Weights of a small mixture-of-experts language model, trained from scratch on English Wikipedia: a shared expert of 256 neurons.
Below are experts of layer 4 (counted from 0) of a mixture-of-experts language model. Rows are named router (the router's row for the expert), up (a neuron's input weights, with its number), down (a neuron's output weights, with its number) and show model dimensions 192-255. Each number is 500 + 50 x the weight over its row's rms, rounded and kept within 0 to 999. Numbers have three digits each.
Before each expert's rows: "comes before" lists some tokens at least twice as common just after its tokens as in all text. This comes from a sample of Wikipedia text that the model never trained on. Tokens count by the router's weight.

# expert 140
comes before: " and", " which", " but", " with", " where", " including"
router:371470451519477495481504401382476551483564462507601522492546462578612529448430512467503556553504519564572541501531517549463504546452588612528538509410491436516484491475460519490562448533571484
up0:516495437405430508463536480516518606546474579580641486596490501507489419539485513533510518570505475525390387508474467461512598543551554488523494516487567513476514410507558362522514447486405520
down0:572566593469510388506553454569404457543456530471474556500530507468501465502494500479481574526530555533473546464601546496487450498508509555388475486493443544507505616495427533467442497511535488
up1:504478530495511524526450456497546531496574610563437437559574449558521465540511501585388469500453448500472458507563570444398526489455480564498500472501536523567457442569539518501519531586443555
down1:473437462543503526569449425488475462502487477457497540530411541447580430467542553509495525448508478441491496538477543480517329489480446589481456554524521620468617475464456423540528549509478567
up2:526517530567392490550613511429611510569482509499497489492453556551530498491546453473490443440544518460498554547529501437498529476408434485557506484549359534482497509584540622536527536580462559
down2:445470461582508524458488447483490535477475568591634526434544549511550463436477470506515505481534467577528428502551422498437489427495534496412323564492546481469548524496452415518526472479438472
up3:471421577511568486578470475446514492542429489543534460491534502561481432456554541522480524575500471450488554507512495490537555486519480562529444480465501561489546505446552417548513483577530407
down3:448489558577506462528485504527471446439605556548479476560496459422553522497445430479579575479513515563466481566533543545573508557498517577467518517506495477581512481505432548480512537552529482
up4:477500498531526463528404508532509462518546498563487451532515514495439565522529487399447454501515553431473475524516532427512533462457535469361489439524482472567422516437551554438474566556489462
down4:474555382514515587519536516476548473568534413462470520560544422556511545579419578469476528466551498563493507522476506560491506556551540419523467555530459450469504519512516459552444405536443474
up5:453510495541503465509473498528540493493625495468545529547515448484506593537585432533445539505526489375453509425516461468485559529480609553528413516476389565524479459480523556570536488497516453
down5:541427443614532461492386458546534506448494561476519509547441503518469440498489471516537546418521429475517478423512528514562399543518545492486459485558482518497508541479485547443515522563403476
up6:473443489560406497547467446397503467500489493481442485473510537547464459530489503509515428446492454515558487552505522350543546470579382494550499535487477511411429547500497547471600494487503582
down6:436504480464469532564459505484474469565481702524547529455487473580425513461513522454504509545480546495542426451483490483452498542452542576530484557435498442461536496603626436463512471492477487
up7:441629546494495410572418474446528492568425551470418508498491510528454588491476526531557506457456521442480479461506419495630469567485486435571509617503470520505486457635440509530489393482516471
down7:560444458550535494499477500456518586499520539547581524507503456522583467587545496552506475496497485519506470395486579441401563505509481448438495448526472514508536497557507439442487559512535551
up8:437391465417494526521554491514575546447539462536520548518551462477441511492504421442443584474536556427518414543484486415520463570541536547522417477528545493525504527492483489454536489480484441
down8:503491410531516448529524504567460527547459554520556413497556655484480462537554438509499517442547593460443514535473549600495440499518533504530480375489534477497521525494471624521522546410551542
up9:552542466551492490506467493454531606386583505470516548578491507495471484510495422597432458469508493481460505575483496482526514506442467425580495475567466550519556465450495516516428507522524540
down9:442575500576366487470539512486509477498550496536430356415505531505506517424494516411443493494525554454490495505493494579449460462540515454415477495536434517497582501590514515450481528493462486
up10:549486449476420622484622530420473427579581578481524557502436502496590543518556534516523524482496468546438419526492518549456469458480453541462504499518531632337471568516518555425498601470551527
down10:503593550485548513527478506522479503437448491523401497510599489480513470514503419492395486460543580489499453442526501439509513552438498498557580459612471492528495515472444520464504416481462461
up11:557523475433467605444438444473438569416501451519451406504527433392432576494439562574529516466477468435494538442476541552510483520605569547430531528559434548507505499501466524521550467510522447
down11:515463512562480456519595568501595404470516520449543498490513489559557488455440470492485505536562467528527589455391473510521372506493465461463427545453470521636486543475504517502500570497470449

# expert 43
comes before: "′", "″", "5", "3", "4", "7"
router:532519441476520500539407430578545383483452433511465509479625508500617462532501533502514490481510493502478488503470570391457424551548576511481507491438553499471537494519478537560565510439532429
up0:481519531448469540456578441533451447450604520525431440556487573492512476575422447518458537491475497491551563486508479469562595554462497492592518549429456485433522600453533449533417635474542486
down0:446414502515435534480466561491505480605520509547531474609481522587465544578560538504491538546544622548448407551384466459465515440523549517514551546582484462441511506486512530448427482546546525
up1:461544502494545540489598449514441517559542502514447533548551465591484536544530515533562449508528502540541492515501449480481483432505574437530580518554516462557474473512474458459514490561522463
down1:443524488554474625538482481491516484549460486435506555518510438466492448570493480614515442525541493557486551452524472507481470486518464423562433463454461557525548515514444490537593578401456608
up2:536515528533528481572442536576448459488533563674527560522466451574427527549522534514437445596486494400563485487553518557508438497477530487510422504418455524463472406474526404578495557513589520
down2:526363415468492509448486503550548445514550520408484525561563482406506629518489502437543418532496471532596461478543467477495427503483483533472573528456508519520372520601487568442512446508599523
up3:418457520439505534450493516498557515421539455496522497485453488534532486491577606517441472416510504474538512506486510540480457498572447453564429497489487458539475474592513449485445381515556523
down3:514558507526520443515566611518462540523543441515507457607404519582382542500541547508645499499496420515558405546497467498450510517415428602472516396464505455446468460515556507518450469475486520
up4:415495534523532430548567497537528537513587435433445619488524471439576446527512430499506469488529483548557565488481506400475500528530581559456473553447528492489558490605496507460578510549457477
down4:428507411461432622540496548487581524549469522491496521415488446435563448457444426571541442479495474482483642586485470447553558423511551461434567383502519554513405550499532447581542554454437603
up5:556566495496537539462587534535490424490460487549495534597548480541530464449469572501472550483507508598613487486466490561552477533490452492508423517468416619540453516538465491420470406511426511
down5:484597610505443423542467543454572427469532507486530520500506442580470485509529458527569431492455450496449478533458520522489419554428425464555543501464578396432578465414457497467505478539481492
up6:578449501462544468543583518486452448583362560620517404506400474435484569560543477493544586542461489534448491447481498481485523524513630426464490558538605552556549502510572499555480544565537487
down6:491481416546564495423422488559447543591518445517497513537572541491626484497462519536477473546497562371542424560548556496502660543570454485460468428486445553538489525481495429506459551369455485
up7:590503538543501507499449516438520479513541539567533551569496474519459528541497483504442466509510489457442401548535513515417505513466473463411487475563478524445547598501465460430445503489482640
down7:432486489469538469437443455532520511584482470432547454486499456454529572570505555484537440520370519537466615487477508500527468477584542434497470411548521479549495591453472558439573506416480547
up8:508468535379480383520507465454491530525544560458477508478516497432562523500470528506479480460491459467530523535504479499509467519411419550425472530446511483482520417450494424509604457423576437
down8:563488547576509478483493476401451460525518469534457454567484494529419553504509403612596436515464517443493445533517514519411577484539480444519552551505511505470501467515416544500629528579521541
up9:546478491485526478455482566479533459498538444484460490548449421384575530540464512328537613488448509477531562495493496504516491542500430482532464532511556492508479475580467548445617536539529517
down9:471492520558482489433481502476506587403446565538492521514544502638431458509484460422529483482469481454444527493472538566524458485538481456506500521526476507550361457487364513548504459527553499
up10:551425545453440398499471488545529537468495515442532495531470459519483530558472431440495587492513544488488487472485504507534512487530495515501490425486566454532496557452472543506418419537578458
down10:551449434516531639518494526536476485480472481563467505546492509513429530489612538473485498528511499501593571518516479481518523467535459487507554548465460485499463542540504496512526521494443534
up11:518473420466560518474577383386501470557545540529502498469500562604570512457502416586478476600513501521489523459472487555507536566517457514579462529502402584481493457551560507500554500500500581
down11:403543615504446485469538494522573411367464592490497459476462458450533489490482491573446510427567496530501593653505549492381467481542462556507522493495618484491570499508432638480417484477433497

# expert 132
comes before: " the", " he", " and", " which", " but", " it"
router:451531421559483601442433465483494575476479434462501512582516408540517561451506573457418527517525595469554579553541515506579504536485538559452543521513462509597483463479456578491547484516528483
up0:563571475459495477508451507483547412542398474449473415414490504417592523454489512438482557628559523514506448426480491513500506465595495451428539490506540556320513520528464434528508462527528532
down0:440452517501570484548570521471483555506497513459539579546490451527471512527452447552483489433509486524461553499438502492388484600457471524499607457500461510545520540423491547502461417493553506
up1:427411524522565488423513474520519456540464465535499531527624510644438463410464419423525475478510468472451524539475525385474545512474467523530398595422482489534465440476500561580518484510484405
down1:460572492529348510456496547498492474567553399542531542564461493539452516488518502503465478498516443461473512516576486490451489446495432420519512499512535491456574504489431487542462486513430485
up2:487476595475404463497471529556494515612496524541513429568569531449503558477430410528540468465514520508449507478533479422565485474506481583574487516540440583518502508574491591494424435538350504
down2:476453501473513393531481496498526498529441499481425531582505488522563516497476515485448558488495478516509516678521469538531570560577541442600587464412475486534488542537490421590615426485441474
up3:538391458534451501441583520556458423567505415516494550466511421476589577596496457537586437426492515421547541500489541487466480450541517457462419482494497484442467503568502512508524567576397385
down3:553454384552652501445513487588430507479464484509514456497572492519471574464465441530522422523514497583540572487489474461512505518500499454427510457573410559460545559523564505423516432534520573
up4:490490541512468522458462530437623398462491444463597473546580536566544517519549425515601543513475414581482425492499521438517565461545555486502468568401533511502463460430470523427565542609499444
down4:500490502446440494539480421538514500382501495558483475527421496553517485507465495473538437484533592483509450547550507375522516478494459498553606522507541492555486502559499483549426546564400543
up5:489499573583560526567449488474486472548464556495456469509477436416450484401494515539563533442497491506471486462549514473485540531546495529548440561506524597608501496517482465600556638574413583
down5:431500417427537456427536501425568447488544468477499491464480471429483439591459602461470523524554387601500464517498490472603481504462597502477446477447478447502472552474455442549486486519533503
up6:495439472538546491522397497495492469536500358465452518557500439602513513579528525462389562555537532566589478454520538500458513515507517555490432448526526435510525447566543483546580563487499539
down6:462467549523434612422535523504425493474501390591526519570458459594487587418523563494390466511486469589483511479533555417484537510429463531543519408478518380455496596540517560497435549499509432
up7:435591394544554475569440552491452552519512506463535477556599535471507593512515477455373439533450489491461464439499530435439452467482457479478489578545434470483488501539454478480511516561473465
down7:477466521513519420450498532505507510442505537528444453521502435461345528472556479526458449534552506449427519467456414668478517604566524545569539474473528497422479575412544507514477456523495500
up8:511382543478524526479427549495557523532558558443500524529475476510545423482548503515578496511555542511465534534465493477517436500467470532550541595440563526433485536446435531491519564400525570
down8:459536526581451442495549459499529550480437468448453458559479558490506471521495394570420500471501517470521509520584550524415535452544522381437467493403412495557530497577516498618522531530536452
up9:520484565455407544615457420477480447518564421511515515474565468462615446601544511523468488538477502502505547499471523451350639528456504513490451374440558432512511518470504463445470540472560457
down9:429570452443434550556508495496562532522494421488502522459490510479502442520393554425396475453432443484500539471540529508450539508477475548483572552404455453508538553439552544481452552474467550
up10:542505467498565491517538422501479476499421507456480474453552570434546600426489465444548466509532524525499554552510523435571393512604519552384569442486529434493547587541541418533625511501470561
down10:490523452545521494521436516576395474499505560523517507460477510500534482562592511369491603498478422438593388439529490500441536489522543517407497532435417482413480480497515542445480484446521501
up11:412573496544519469413583458483520404519471460443474434606501457556473528553434511605543390508476442553397529505542498415494466486617482534608481461496533610460480571470503540467558453471426567
down11:480564529380468512605388564519533557608573452445479440504585529442528394499558547533475500559496556413474394575538502546580506459507407494479489489495525456528505456528420448513473480463513551

# expert 155
comes before: " |", "–", ",", ".", "0", ")"
router:435608578504449437463525476463510589459424529466487531516599611563535417542507499522521502450486498502551495504489517538436508511485516434482518464311527496482521502472545416501510558426474504
up0:431527474526524474480582506536517594570463492614476553526476657487572505522533503545570483576447521457538547519507528470501543461525520574485462508498411518443435515576483569603422539429498569
down0:474509554411393494496535426512516491565518425424411463474458465570521465550575485544513489455436458472473412495522420451477475485600443537457503490576452511481539499525506550545551531550464449
up1:582543469526574504538614528595513548618445473518431508513454451483486483473569522485477499554475499536443463517463536499643451511514492429496484522593610479495539547531460576572491429558575429
down1:515470498498491538527466624482513493521537411544453591416542508536475491446490473448521532439446529507598529438589538486512507473519545530521501482523453548455486451422504469479507529542523552
up2:540534499454392549520406493438417464499497500515524480531467383456408467684424483570518470506537461477497469572481479586425412512485543489472589442493482369551524477401485508529522441506654465
down2:480519537524485439466481437502529571467444474538533517426568436509498519470556485510479502393525526507533373473533523523543570499476417461446504426518517571471410528522502422573602541513454539
up3:523551450494484489539496543582449388463540470475436462557683506432519482464555529534493574573467487444588443504522508520495551520543493528503579507473541529402416495561442534463454444439563424
down3:488446400561541475509547464466503428524500565470461522494470518452543431518541515541591490418480534485430636500467470500432534503595473435492500477510450469532501488509604580487442496552497422
up4:522540480534434567588455418546491466595502473490466425485543520502555498580452606538498443569549476561493562510517560487468506461605499518568567565516476519472559502505487523476498511524501540
down4:559442472520508535478409538512497435514521571561483590397545558615470396484478452414497533495469454449520556480536517453537447526474531522564460527569389544461416570495456426565477526454434568
up5:526476521545501459452554579429469523485540587492572543471522438533494527455410465499455482502438515354472490483511443574442513511565506590480559527446474464531517591529490561513419560537556527
down5:437513528455436467520508492485474514612414496455500419466476564482512487479455535595496465493491503567406470472534502472493447481608455552530461617535511383461506501418466516542428553578441494
up6:530516559487475467526555503551548497452395441469473577530560498501475457417484506545400531506512547498539522433448471437479447504493511434518525541500503612491506548462532491484533531531460511
down6:546480522466497560540499501604449487434462521519425568501467472520471493505418439500513561514503520522448553552467589483490582570512521467502493549628521478569513414448480518439524510508502530
up7:519581515458589554483463574518413599515440491487554471512549477593425553466458474480528557486431538537478452517479460601423489507523420528500569470461412503429477577491482466420507530535540519
down7:512499504477526435561501413525535396483582480613462513517487531504547480480514469446514544573422597494493467507582552440494514541601492479577542488541584512453555564575398540604574428563387522
up8:482443552495512475540449428506478498471503500523495452472514561555626562627442514509477410475531498556464543509504496454524455447501527584513491470460493459552484434514484562572464505541497396
down8:458502477520569435466593532446435501448441499420427507594515472502401478518605520535493533518524467449531491490468394472404495421548432498560570528443596483522482587588545550420539372533581493
up9:504443481488526496558471546571475532456488552518456588524487415441488474487447508465545533593538530548472565581426448358542564546523463529578487486534457494578505506428530481444559376560450479
down9:483437522499437464496524510509469514578513404492543460377469560518516486649487532476483464505480505564498512473484473482454445500484415515536420572501525491448443519406500452471452551489515466
up10:453427494464584459624484433384457482442563582519469456487458496575451511556444504447525575500515499473528506517518452476520547549585486485528500532538586437478494543532460540528475562499465513
down10:467579539592543519454509514514524447516580442478508552554497533453417427455607435515452432503458502505483467515465612492566452557500419452513510445555374487506438456464522489379477479441525448
up11:485520484504587484567476435458522493504516531483516506494488546509480532540517440494472555529534516525471464504512509466518516512505510475373508561429482501561465489423477511446592546465513527
down11:554511494524455496457448434439428541519470433457586528532483468498485410508403571533512515531468525451560529535562555551451486517482534434511573574546529557554453534624462465443479441481519510

# expert 124
comes before: " ", " and", " M", " S", " D", " New"
router:482531416511535491495415426439519540415497438500567502517526398440554552490466535485415576589517517600547475538488522559520460530455584593436507573397395402580496525485436515495536520553572459
up0:469515355483553495488532483514520583525454419432504492430510438559467470533503516502500451572499536494423425538482477455533446545618612612493488529552454459474514569469513451573522542448489568
down0:517499406477506547526585544515527497472505505404600404485556506528510491465480536554457445490482505630475519457467490383533486564539396393493534488533503494514486451567430566563510430491524466
up1:493440463506473566502405435502392578557500554524492480487466422496439495456526514499418448512449496500523430562474513512533496478484569572558473514512490518527425450566488503564486600518524461
down1:531497474424611471518492500500468525483501479509537550478564466462493475556480548545510485525520526445451464513541447450557566536518527530539548518519535466446534477478564457465462538539418521
up2:530570567474537359489507483556376511545455560619558490509443622554593513585493532555483476508524478562531535480466525555487512482557484447606464492424493526526516494502533475550554440529573481
down2:484484490483527545513440546452497421508502525546503511504457523440487548466529488498426506459469599452550589504464538495508515430415539470442517625495515445490483480397506569520393503523508474
up3:477452540471530458536515482437457475504544459526443504517512522497466637521509530434477444491470528464493511489521512506502448438434533527444499548589422595435563448531499487493527565478429515
down3:508462541475505608495455561517510517482585492548493465559408460531470571519561616533551551474470452505496528585464440536510575446533455585548467512433407411552521458562453502420575485516523482
up4:566590460509449517532544552481501565589591602442413479475570392421555446627511533478551540515442472463532501473535524435503512478445502387478507520412562557475581438454520455427513521491549465
down4:502492545485478477423487417457520490537467456541458469469557620577512482529501439540390538553528548569469484577500547421441575560484463570494445462466500489533544574520550465381519493497458515
up5:589505564525544487452540483366524567501628555597619437484526493571475527379457496493471452611486503482445429508521485564537502463566445573458464467561408574450482463531434556470498608486425441
down5:508530402520599528432481490526560501535511533478552560409501529472564487415521429556496501483564520430491481422532496444491456489472462575498482586585418629485507474517460486441524464451403471
up6:521538507539415573536503519577438480551470530439456547508520558445582559517469455477473596599548475450462513512488466382682501573530563500553533498476454564492525459342514468585510466497463487
down6:587428578607507459532455479479513411593536525519365462492567454528437453450493434504534473513424506466572538547454598607487528506534552512491524516466486611528473521581567452501493513507466529
up7:466515559466575346503466458472546598542464503461434553520487531517480438455430529532478481409487485558572483523535467566401442502435472465376441476458577487455465519523512471460506501485477427
down7:512548504541422545587412539539478442446522378473508448526418594476498513613473458599551376495516486372528496573445497383511601490543502501525457516507448518516547537512550536595483571503542557
up8:528507508565411639473533534521473544598571521449540554621464484517493488448569539427488515417470436453554460506509486452403437530485535506555567530456484433463530606483502553498417411472504557
down8:581462427530478498502504530488376435507538491536479483544476556468543555522447491487508535546633490610527549528505474572612543479516507294501444559533499509607501508492503494426495452463432497
up9:455535488501396484493419540490511588485536559552549575556554513571572482464521474491465460478549507538519435463533519474544559524557499408521409446589556461472450482622517486500432442552558542
down9:445480535505512435437426508533496425497501477510529544512466570506608389520446540475459575456591510528513474485466501462522524535430527495620514548510452525494469518434503466501440527484429486
up10:485399417520403490487511422557462502469507569486506448552455422574491506503493484481551536518503468570602394526529542450478531460537417587474517487545545454501421501485482584546536442476443518
down10:503495505468526561551513541416526440556506456511478524472584558550495457511522488550432481524434612402427528406489491521519512616469550611446446430519573487492493489484554446447470546572402475
up11:523454503540490556444433492389552460479477548516562549569535517560505505541596437517392464433512501528461530505481499447531497452506532485555438486491570493524450529563543587517580443464473508
down11:486542555376483459560529435550512404577528453460433497443478633426525491618477489419538477505470587527416455410435596513586584525550508515491496594564538526495595530520480429613408636503555536

# expert 51
comes before: " been", " a", " not", " be", " used", " also"
router:536579462501466477470576423491483525516545585567545394493484407430527506490588619448378529457438570496437441482456578567504550553487566497496439500492512562548460402559491505515389470503541443
up0:413534525530563409424539491525515501444488438441399549512488459415467401446463416495558561585539511479534384514520535469518504544560583514415510525527504514509454545530530518484501531521450475
down0:459470605521577559471510445478442427599537440505502557490420612504470399465535553553646386490435522418492533502467521403498468437518528473537484489573461438462472478468462475529497477439564503
up1:512485513456543482533516454395418418434458531421421520472418472497451562550491541492554466504502495532450576516473449559530468472507383556469480450504411494545438579536557437435512556360428477
down1:393525565440445558535459496500465538518518485484480531526471578565445534478541551491554484498590495530488458562544498539439446519476567511495503394490595552442463489464516538464452395495385513
up2:511437527425546522524469497472551556563489551565469537528531623537537464518491461467504489515473443472567517514535513553447544504458457591571532502576456502497473461448485534592539506495428475
down2:507476456570489515481583481509459424532477499606513587422396450443514483449447476490464469453586539481485481506624458491429360486568454509459574605527490520511540440467468471526551494524538402
up3:549557560478440408582486497523557531563536488541577500458452558488500518590502475604505597559475504554520429459573457441465479513457486496484477438464441529512532552470448536523537545559527455
down3:498424437512540449488469504512436487581486456566486403467569526554518538603529472505565442501572521424473469460475532467452554538490442509526542432547587483483503590515565541509473480543597597
up4:482384450509513445539561403542404587485482473470443556463514535501519489447506543387416456452548534450549571493538530441559522493450436535431498520473431485440556513545530553440549572498622519
down4:520497499526538476506566475530572516529463495386483438532491647445514576566485502484464534391526535477409523416484471541507486442556481509564487528459602479561504462470506536494550555532484575
up5:496584490480533422525438497509477529462526552535487564539451513590460466464452449577577454472523480443543488556513500605422506528558578523496514474539454533569542536364478480561549405568502434
down5:567507457553512449593475461555459585489494532488405541440546441409512570451415459526534438489457530511516450570463459501536579559461611523449508615566435444540396491449534471482458527573551441
up6:479522486513567543448417515541562424580554519522453500489603514605514457554463571546553424586565524582504540471460457471462484502421484481564473405592500523544459552460519498494581501511453416
down6:426553476468465524583452503468429512404577495578518488517487442423512564514530457512499467489545459406562449567512524516460475514537441397559523472535561479489524412501447511478483431528490546
up7:528426533456599599446564464358572511532511551404465513515400499553555467538510460528467439531482531558514509482441528508463537530548477510570588550549487463591489565420461438432554428494453409
down7:503541592538478514536550459449439542494527406509432501505581535497435483511523546372498446425438443524523445440594536591489489463516566495549415498507608567514458430514496493471430518540456477
up8:486497480510490505504576423368530540480493536604505557469436489544595461546472417516528415510513445544476531458495521532546435520459538523537445512527545506356406553464473457450401474482550594
down8:489469534555477606562534558485400438511428397523466535494576512553445528572465472561487562466444339510504499555504481440436472545478496533493541461396573524519499467544459483530436502539499482
up9:465551521502530633481571430486490534512520495587556486560518547555484500400467553587446527516542521448523513570456521456563532491539494538514380448375459531489468488591531570554537570477558414
down9:464583523581498460547483570457471517479478490438416461406550470463512498541477478469510467488418512545427445428413634547516550516512538480548507505574398566474540586483533489521406550478464482
up10:531391475504575537487562462537467503508515465480512497341510506510445505362487523490466533506530517432482530524529502496462550514507578562482450565410448583521484468495466527500450564481543531
down10:576480527476448478555474444501528506489537580476515484577486442502564428546549486512573476499498457489521486467478514504529566395442585535492533446478501473474506376524519531438541516517498487
up11:505523502480566457504497484446400465558552427515449448513412540453492565559391552524436525493505552442508501512437487487493452464528466516452638423464454413489496478527497514496515649496416518
down11:540569572439515494436474415517525554532576533446490506573548452539540448447580461366415455521531552510436445549441458391498593496514501519452434470475485582563544489533442464489478444519561498

# expert 38
comes before: ",", "–", ")", " |", ".", "°"
router:450543476515455496501434444466487511444550433552499402530558541514449509484498413567511522480493491479516520516501553485514484523435500488533529553555478585539472567447527491524553472422500453
up0:510539558525408511413502560475519510517512484526611458481414383557545438406564498555458477536529489527540436445503501481531531445568375530461473450488595588448522557571422505457434438602425561
down0:373383457472472482461501519478487573463426520497515474503453535540435486507400522434557489469542520478566549605446479425430498483472458471565476503541596439434436495537483459568553487436475475
up1:532424644525465551459495539644444374553443415531512495479501535459532434473505445607523517482467500565443425532461500392485478495563529571498534589426446566490496377422458541506486558524426483
down1:599429427548475566464475454482499534456422473504496465471514531442471456537581467459497506513496503498558505643491548488502483582505527525547444498567546587538545490508529566527433541571532562
up2:516460514538536494537528500398531457573482555478463492524601594523583460398544526380482495483492497570489477555515539503545504530427555473525479506530484471524442429550541516550440520539484416
down2:499510471521482489486441464548485500507496500496516533496419518428491445514436397543467509492448456481510446450488569546468523536590524503441521497482525521519502552393576557602470487496591534
up3:367461588475529484590424487495526382498498601533528532556473468553613514525506459470569518485528492503526505585535489653521362506552566486500483520482505498584557375492460454478495557501505500
down3:502559449569461468482527441526606448443460588471480408533457557592541492481404555575512513528498500484484578442529460546463544454560457546557442477417459522476419516451440423511540475524533518
up4:407440440488464579573485531437493502498501427532423461476578546454497489521577557429479450528470572439421488496483495501542470450442536535477550498512499496508521455493469515539472519440508455
down4:477491434469524480423545478462446603549482492446547493478472448530493480446436451438566532596441478539460628493466496429435488465560552488540427419529463474523446474531500582482439457517589558
up5:443530444459608455456520535445500416425434493531452553515528523545479450449430482545472448573487513503556456438476452497508463522465525503480539550517537528502551518578516536570426450516491465
down5:598546563548434505462488458496582496530482493551429448491510471488407471501589513470488549461488606521651492572483525500531525472546409606565556550466473499464480508512473529562573454559454566
up6:510538508451529513505462526605468438525485452508522505615511501417366519439529557528544487474527517575520539519523513525450458491448484469557469501527539446490551521471498530416432563459531407
down6:456563442509478431480560533484469468492570531473587519541520486512509516548401458426542465601522512468493521567483444518496466585481520527494486482493586497373497515489547456602474508615502542
up7:480503486460462492419435493493436523506461453519501417537529503497402517480556531569533407585451478478525553581534466490512476480518445547553613531477392369625490546545518473518528474520581559
down7:535494510492589482531570549460530512556521543511492485421485515496482481442496512508464498495499456514530429521602543542591537463453530478476473506505540542418565565560516412471489471501491523
up8:508475454439533508468441498503446427455494528456521620581500480466473573615456503544488492561509462442493462450481481383399575451556486548492454513504445423509528539578468494370500553495449451
down8:428446552585483488565441508458553515506522569398573376524530362561475520542519420511512511449568558534519443590494437470445502561497462470525485410486505514499464575509543659518587453446480474
up9:508556478569542511533495496458527513470479490612534456471485467551450615468440457475592454421488510490480565451520549535554589499446449482437472468503488505553465471514512453477484523528453451
down9:599478625502513535500426454497482515475524533539451484525484460494558497465459484361444521433481496482493423494471417489493549452526560552540492501527516433416558480415484496548433503548398514
up10:548545487443477514454505459555464555500472542442497479554421443488460556435510556449472533475504524500491476489499516580554474517406510487513424510454488475457487537401500417457607533524439536
down10:609515532459498455587561573494491489518521509417465483490527477493474449465462482410470426492581478455426407479503552500540464492502578441452569538490494459557557563518557437547468584574423491
up11:559446468492538487494551555588504423547550489478491463558481428454496455490494464508549459501502534496539514445528526496485546472485613463525559473569449599463498598512474583414564547542467428
down11:425522523593550570513537513437521564488443571512474542430402408482500510430473538603472474541512462498501457481518486501491573538592505419573516539514492470589389500509559484582484512471560570

# expert 125
comes before: " a", " was", " also", " an", " the", " is"
router:555510471464501476552521490513515492503507539580494345527521408465572470490606560524418490460444510500454555517495500530542492478449529573454519539481522484614496533544468529385457522477508533
up0:464437544484524448457457476489517434455513550469503510541603537459518608410503580627366426529444492498446539509502441496468552543596443436425480503454512499536542508419459535544452515508525453
down0:484567509522579510479432553493541546518481488580477533408476421438449506493476567476442492433502490529502340520502510571400492484467435501452503504565513449486513577482515440495478500498547505
up1:415516496510584417427475477450463429464520521631593453523475490504484545486497519512480458540532493545501501493511471576457547453467479575439485551544448576481514565428519340447533539461441437
down1:549498624495561622506541456478470494570482493519381505507517404537529560482454377499555539515440526468491493496511575564533470523534515501425650494513535383479472506622444474582492517499433487
up2:466428495499532462450498512628446527452409399454537443540555496477429463468575537541521531475467554430512610513500496485412491454402458476549426541530577511507500497409522520548487452532526479
down2:563528469491529401553494558473585543472584509512560459510477505523544540475474447490467526424500522498507556499478506546510510588430526376490586543525423481497486487537504471478493523505414489
up3:478456491569541553642470513568546557393487547544511500563478508489502533536458597433434465466516423442452480467447519426430539537573586540471451570584520534511441556505448458503380491491451511
down3:515504453554420458550504513471507507520474497631487570507495385539597581482427492586506568546528392548490500487529529524560465516608481494483511533522450533523527488519502540512506586485426442
up4:488585500484538610498478434561518527479552511465489520500501412376458364470529477547581476536496463570516521558549563463586432474555484488442463517547452501476483373462471402515482500490496504
down4:543580511502531534518437525445543447456492458551581438377505500603534450502455548465545504507487514553542486567545494497476542433449579513429481582468481480438471611528531513490509498512566511
up5:558478529464466498483452538552616383501517511475585511444558560492490549538547546445542531482472547476491454475539546484434570523490417488549585497579545435532608504461523522581488587541403516
down5:575518553486437520650571522492512515454434587549446450520529587518444481482534545507581487590507529451544490425569434501476524483542430503480457576487476449544487447552495513484577451484481496
up6:526582423433595489465399384455436535490515557408462486452578541586425486431512555492502511443541567508505483550531564528431467499525458469421536358530448427483469556556494457558369520458475522
down6:532445615475454487569551469510447561481507476453426460552494594471493531496488507569478479459459452541477417514568466473595477461454552536413469496505434467502483410624594503431552542544499579
up7:534509468513452431517459439476439633485533530463507405452438555592490551488517527600480492437523489470540485560467455476448487486475471534533552573480472501423478495557546507585579500532502517
down7:461519516517522460540431417541502443542504612510529476561498469402506421395518506474553467460468554475489520421552567485483544540492491609421511433501573525488541460471519522506503554501464556
up8:526482502513468563531490468495432581423479489510535577504603540484458440559485475577557511419554512512523496522485517391363540451455525590527618505525543381570481545500504484504487499360461403
down8:471444533452605411583552587490492439520543565472487575586468526467505489504511435516477506530511423450353521476443421571425446397439469468539473529535494525481557545524495416496458491454492500
up9:520624463522640538531458423484488496579395418456541530453458478587616582553531383560448514518485496510491454445543462406514645501569551559525484535581532475447500498451506578424469505500503570
down9:536422562484446412428533580560499488449501458528461528501535434374553501482538465479555440468594529488497526490510428505433474544545513474467537504459581493359417587496558425464493381492375513
up10:533482566441574447535540462405475577537584547516501554489550482464444461445479546459536433594549459499488462535494468473453410440426500531569459423524630505472509568471490506511392432540478463
down10:449452498432480548481426561533455460514495536456518530469499496570524471507524511495457600505404592469529556517501549514547459574546482440449504540459422451439485439493503478548549556437505494
up11:567480512476511456556504527626472452502578444512398555459481478514451522485524540578592508471462555437425488554520533434505515490533544553498513547584460435556472576543491479457442478513521540
down11:490586523529505541462538539488466583445483531467527501451410522608449338507423406517498460548470462551504504451365535545484524647486530547513460464492490512481559447493517490520432512474539451